config = dict(
    num_hidden_layers=10,
    hidden_size=128,
    n_experts=256,
    experts_per_token=6,
    d_expert=32,
    d_shared_expert=0,
    hidden_act='reglu',
    moe_layers=[1, 2, 3, 4, 5, 6, 7, 8, 9],
    router_score='softmax',
    normalize_top_k=False,
    routed_scale=11.6,
    balance_loss=0.00656,
    balance_bias=False,
    init_std_router=0.0254,
    lr_router=0.00226,
    vocab_size=4096,
    norm='rmsnorm',
    norm_eps=1e-05,
    tie_word_embeddings=False,
    optimizer='soap_variant',
    learning_rate=0.00665,
    beta1=0.95,
    beta2=0.99,
    max_grad_norm=1.0,
    batch_tokens=131072,
    max_seq_len=2048,
    train_tokens=514100000,
    max_steps=3923,
    dataset='wikipedia_en',
)
Below are experts of layer 2 (counted from 0) of a mixture-of-experts language model. Rows are named router (the router's row for the expert), gate (a neuron's input weights, with its number), up (a neuron's input weights, with its number), down (a neuron's output weights, with its number) and show model dimensions 0-127. Each number is 128 + 32 x the weight over its row's rms, rounded and kept within 0 to 255. Numbers have three digits each.
After each expert's rows: "comes before" lists some tokens at least twice as common just after its tokens as in all text; "gets" lists some tokens that make up at least twice as much of what it gets as of all text. This comes from a sample of Wikipedia text that the model never trained on. Tokens count by the router's weight.

# expert 17
router:128149069139177160105193126175135171125111132101115121130132136156147149119127153127126129068146130171112159139141105117117131139132129131036139255139144165124150106126085112115164150104156170149207133135098092104113093129121121048072170116108091097114129128179127100154084128117114146145206163138136110132148128084142124158101159169162152100133117135041142118189162176088119156112098
gate0:148134153121092126159086133122126089121100168165136126085115147090083088106098183097117137173143126098097099124104080142140083091090084145132139112097114096116110178126170089146156073150079102145133137151123148096149127146115114123144124129168083175156143091126125155132153181128116140071085140084136060173125100187098142188130118160067086139073107108228160163115143127171175086159207
up0:137105093128172183121109135105060103102157165113110185089074151095103108107049131105103153136127097143156140155100076109111075106078077109106107075118160167175149139142088155133140053124144130164083166155084169115123081140134124149184176145131088112201101099127160144102140115134121142048107153096113121116146160138080157119107153160125135102077156105170131132175180094089161086123152
down0:190157163105108163171114045139148182096110119112158102113171046144095072105166178132111143090101151116060189111130162134104112166174114121125179130131128058100174147169152144096101145120142102130116124172135178152120077174105176116096170100119157120120131126138137208120129132125102116156099127163153141090079163080143175158105158119188135137115113180186133163118110116159141136146098
gate1:140183175174159140128120139125075155194099096138142116140139097139132148121109060046133112122096117176077133099035103157152152111161126116121103053158113143135094102129126123112110167129110112155108195128155174151084160153123141179108122200122140113140124133146116107134129134110123141132131061136140159107021095124116123126165115075146110146205092139101094082193100119130083130155127
up1:137069094101103135148090153127211088097136137146130128110105141101090114145162170191158167127160135096186124146211163095112068133089139115125157200128114128124163117121115108151130097133137130091116072110103112116156119095150121097113094062113124151145105126082148157119114119165152115123108196114142074135244155139103138124110154204098113124076173127158137174093151152171183136139137
down1:114136162092164196167128138096143115141121162124082095185159095098121157150107126140113065116129090092144124163138166157151096142137165161038123177171154147131112131104190125095077165102116092140147086087125161124130148138156154103108149164110059127126169115139127126133094132134087179086193117166163117081167154132141135066116132101102160130158203085110139061144125150137175148121212
comes before: "20", "19", "18", "|", "1", "The"
gets: " ", "==\n", "===\n", " ==\n", " |\n", " ===\n"

# expert 94
router:172144157131116152167149154127208124073127099107176146116152165131124116104095138188137122134116098138155131120127095118159137116135144174115117119104165114096122148145098132102142085107121106082143114139129167128105117135213199048163151096106123149156108148091183200104167059077174105127105096087166143099121074078116094161159162144105116075129065137108181148075134164098131141180176
gate0:132095067130147111158199154086150107094116101225116142100121165120161127195120129097125182134117120142093112183164130127070138117159134096120162147155068138125068101093088140148172141077096114182166064138109151158150171166138147137179115120130139104141113140122149173129118107214152124128114097152132090156161118116166131133111133160139105156090114182106047078138186147167113148102098
up0:112083108118120138159174176105128112067128162186141150104114157120150150189142157104142211118090091159115145183159094104088109132151114136097146129143080142159091136127089145149172153095095128158132092145069123160146179152112128134155155142104123106135136162102158194160144066224163132171109136146137111171120121121169137105125100142162061129130125150092083062149200119182160108080099
down0:164162173064101145114132131199155132129150099181127077154113087044150168148107149123129169135104124170118137109135154143071114118076125080150193155122085114107125140121136139185172172046141118138121152113147123192086126106164090128177130154172095099127130152110112128125100124126122145135119057149101095181133101116110149189160063190066127102070098131126140092156158125169131135130100
gate1:119156056134116122032103158064096114138073133138180109113093134157145095123152066114181153169167096123128071150140139117098123107082123147103133115096124150120201095151125139097123152117167058127155087159105110108138087168124102164046105134136171092136128102127121123117139141202105147169074110104124107136171112109129114171122169166107071179133128144141063076148121131128120151117194
up1:141144101113077102096138084122100099095107089139137131122127152184116109122152074143170153148116101151122117136181185106112186096085101147092125122127146115064128027102107135073131139136184099095182130160070140129073107210141146159109093112151100085146136105117119131087112155122073163139117168109143108119133106088124157166084171166114129167131092109172092118183104181157093105167196
down1:103111058182154120112130137098135199164096114073148123069143128142184174140108132150081131103146106113137085127175073148180184159148107166130158119132103140165119131116181121112115187117087096147174116137086153109127077107161148060151137151123113086150124082092181201123118099137183149069118091220138136099101106095079117124122116156122141134082126133131118134110111075113094178093122
comes before: " ", " \"", " The", " S", " A", " T"
gets: ":", " the", " |", " –", "-", " c"

# expert 157
router:091145158150082138081097148138152166128166152152138112136103153151084134130139143100137125095141073082181142097105094156072133143172105137127115089138087177100111139103115126117114079121133179126144092172124144143110073142175160008127175154051116207106118131170114139105179105082144118092118139143157135123149156116115112135079139167067106110114115128164158146125128148179103190165206
gate0:111134104145137098142097112120160085097173144087094164140165120120076137137110164160157076073140185143092095095116037137150101143083135070098136127092093163130111096167114150126130093150121151106099119131155134140122136103139124100124144096131148108118115151157154122120168135171138106160151189091114141114176112131112096122116102109132116134090173130109149176083172067115255126012108
up0:181102120103095168115126157155090124170118137131153126136149150095140153131113107146139209160123082137157153132142232153150177098123154166142137145138115056132147207117148099129162157138161152157192116139123141151105152163086123157154164161155121187127110081052144123154093108096159145118123067168143100164119105136139141145098213147131134117133075119129119071116142157097060116202141
down0:150133073155164082141143143131153163151087117106113135121155121156109171118143110178088239122156098039159127100158102145124186185136139080131151143150098087197098106165069172128115130112128116104112099149109211122127176092076156194132126127108150147119120073087125099093142158083117182127112125122117157095148080137092108160118166172096133135141107140100102134087117111131145138071168
gate1:151119130137105117117136198140155114166115086118126141165106086134057121104135091141172078174121154110175120087099174088137106099186135103094159149053102082135153160104083105116107103154101139132162164132131146130127144161071126083077149181130172184131113182132129191099116114132151137098066168151147177134176091156115141106095135124145136124143104168191097117092052046145146117141100
up1:107096149106136156148149074118145125080109155102113103047132166107145132130105143136092139121136103145079119141145075167121137136075126156155109133199157222142116080136152161171113154143137135123098131116118142132118112111171118188148130089138074091103124095109121071177142174122079120177194071135101116121078116110120154190149118135127123112052126062061143168140203185122140136148116
down1:165145103133132098155105115139077116123160118092096145109072088098165088163110112128067076103135128153142194129038180106116153177140123109099083145098149161102168125181137182084141088151087083113096107138149153121140129062137122139110144147140093116117118126122027093168159084185140150169136084156142139151084071128173078110133111129109109091153094160151105126185098118112117112171087
comes before: " the", " a", " his", ":", " her", " its"
gets: " to", " by", " of", ":", " with", " for"

# expert 151
router:145109033124147122209163165137149163109171124113176077115147133115165199119129122118117123101163123127156097121138079163108150156111129189115133064145105137129111193149155172128145105120150124071180053189064113099142124143096150123142067083098103178138120114168147108085116090150087060096152160134152155072112145110091163158128127140155072101123156126165116131128104126157158168141119
gate0:085196116172145159112154132111130156182084069147174124154186145097128211126117124122131170141099086109132110115155086141119183157184154122121198104085099102141170171150139135147146164129100182123154123164103107035178131141105207117160115165094197162140095082135149076094084141141091097149153124136138107117161105168091123117131093116139114146081135178129144164094137145151130133125095
up0:091158134146139126108106152063156144156125058095114175139179117126146173137138109088114142152101102139143127098141116125106127094174112121132165123126087041201132134132112131153074153169120082136106155165091117101114152057073113084188127099125145132144130163145168089097117129089137103170092116132099165121076081239153133059140096123162115113092150180092169166145125127152108151093095
down0:132167112098138135135066203095078147092115175065118123120148140139155105121144130211108121093173118153099138158111081119085127104080132144123154085135147143153088121094169091187079113144076133152120068145106156159148106158157127160141110077108125049137127118177161127148100113190116130096144179117083107138133092152133180141124083133104212195148142114180127114160123162082165138101118
gate1:131113136134098109123108115176128149131169100111158100115165105138136062088185181112151087056168127085139122120050189150086159094096099153143135118114112128071118121112118168219156048129153123124148121115116129128127121168126078098134099122109168084087104130119084118170185132119143125117100205167114173131113088159130129164091085129112138110116099134111100208112099067127082147097087
up1:093107104149098068133109089159160150131167074122141153124124111142103102085176174142157092143180107094149160166079172186076132094130118141129148139175115133095093146071144136170198054106179140090150115136142142101139136164111088119118102126121182100075111083138082150133159135092106122140137190107133166128120097141169127139083134162149118099143105061117108205130077085112040136150119
down1:118132122111144137110075116168140157105089086080149134142140106122135138108062140104130189090119169156140112079124179140155106107154134126124153128117142078141199112164214067160152116087153111153122140141104135075113112132150033090160130120086193169128130142144165161165071124091101102114194185176128154104118178109160152098120107131150142114157153077112193091160100119114106185095141
comes before: " the", " a", " his", " its", " an", " F"
gets: " of", " for", " by", " with", " including", " as"

# expert 164
router:121081121111093143151169149173115100177141118114147162119151190154187188076141142103149149105149134176171134160152074172134092153168148139145106092107058081150135122153070119119116120190135109090117116155117120106120124089176190050127136145051103234091080123158125138081131167168117113089140123153148095141076144145115128111100111127081109125088097131118130108144142161151127178108158
gate0:078096169154099150141134033088095156125146117166091184128167153162165099148126098098121132108151145100160109145135090191166115161114100154147110102050104116131127125120145166096186091126152131147093141164073110123089155063165107133157148124102103039132109112171117091105080152136149070157085092110172110111116170157114154127114104111058086127125110212145131155157106116136154118085119
up0:068098191162087137178134024090083129099150101150103153130160148194186114111100103118118123115168133147119139174116091209154123149112082155145130104059129129181112141147135153115188111153131080138104151136119121103119144123143085159149152099102107036114106097165101112124094150120111066159105099097170154111093116158128165138133094096048085150115098178135126154151127154122151131103138
down0:188149050115165101103142120108162089103141088173123120103158149134104129118079124160129129143116082150100133140146129098125124118176087134122142062133185108161097101125096144118140123088025123165186110107125083120156170096168094119196181161152192096106148108126162152099122087158142079086098105165100115148093133132100100145143109123102092134174149137127055124154133124082167074104055
gate1:146132166157125115158128094145115105132161082165132165063149166158164120035070089133135094150166205142132070125194084131170118144119118091145128124126107093108144069112099111163151132118126125083078137128123176114099088109157154123097115090160120056080166105169121067141137181097126120147105200069125143135122135086132126078114145143107120178110106063093080136078136158100141132138134
up1:101156101068114151111113134088134150094102177087114111202135102085107151206149159114144164089106066137132181153098160102090159106139135155116107155117115141161112162116159121119119107132139127167173149120143102116132173118107093149156149136110119222181067105095110191134087069177142174129119042192133125152106162142128163135167106152178100109126165191158186116137099123146119140121125
down1:111066124093114096122139130120127126124138131113121199136144074175171173127134097114168080084129127225170142136152156127167090141167128074109070169129172158130134135083111133081072114179128140107134147161160125152080093123111150134135096129103088083103062173111122114165147143136118120110118181122130121128182144181104175145102107149145070072125135163060146116152155085098056130092080
comes before: " the", " a", " his", " an", " S", " T"
gets: " of", " to", " in", " at", ":", " from"

# expert 137
router:110143152181147117115167093131160132064139191142129095136132129140157115159190155145201201155155063091102114182064128103164127131089136079068116145074088128082177130097101168136110094123123088135109149164093153133128065065152143062111147105082124133156150116097152129076164087124143105175132074134151137107177068115168097157115143117096136131143109119110119077156116133118132109133077
gate0:116126208138116173109132091173180131080113131109115132141170165125092075088142151154151105105115154161128159112178157146084155144074188091165148153135056053091117124093137121098176117145149177102102123159129106124114100137157137119125144176126085146089111156093107096138118075121152146105126131066099089099139149110136079173147064189064068133112126127095128100093123133146114195082080
up0:089145198126118161108150046157176099060104144095113165145112154159109079113135161145126109123100117149158151122189146149054132159076124073139110149089064104129146105118151145104198123160177166046076119134112111118116118093161117127122123177130082133127103162109098110137140066147125131106100113070105111111162102117118048167164094195093108121134152105118132117149121078103135163113089
down0:147157120108185104171133131126103154094144147091159202163163101099119136172104154111104099088119144156139185103087116159094061115118115136095089073089123108083137157108137087140138142124106087189095091129139108150151100137068136103172072178131137143144075128155206118149049110132115091115104117167061107119074126141115135107091178136115098115209153088115107110101160148156119091147180
gate1:108153151137134069172134121047163105145122142153096141158082105179158168145087116069131097125117143106060149158164133099127143076112176107097134127137050138132084093134113111172119114154128096131173134092151108123123163129158137123146167123105188159120095130131047122170135153183131127147127136068079159178121075155169144094172165091166168162089160176136166112153112126175117066171150
up1:143151133171151100147118124047161144121133151165117170137069116178175141117118127101146111118137134063068123144161136090129170131103162139102168121152067172122104090137083153175081109167103090136138132118141105143112144106157115116148169105090167144134072125140096138165139138153104102168138116071062167161141064154219125080165137099188155149114136163142161107145132126210084065149128
down1:138149098159120061174130095123165155195116127080114140126123078088110092169182156112155154098115181122133150117129173118127144128158142099115197226081089123121124132071141122126109136138179141115093159083055139122152135119154127131121142147137164087070097136161167144180126146185165151121076180079108141111106102166135101082105154076128150154118151118122106070200160120107139071133101
comes before: " ", "it", "ited", "its", " life", "itions"
gets: ":", " rec", " un", "-", " in", " vis"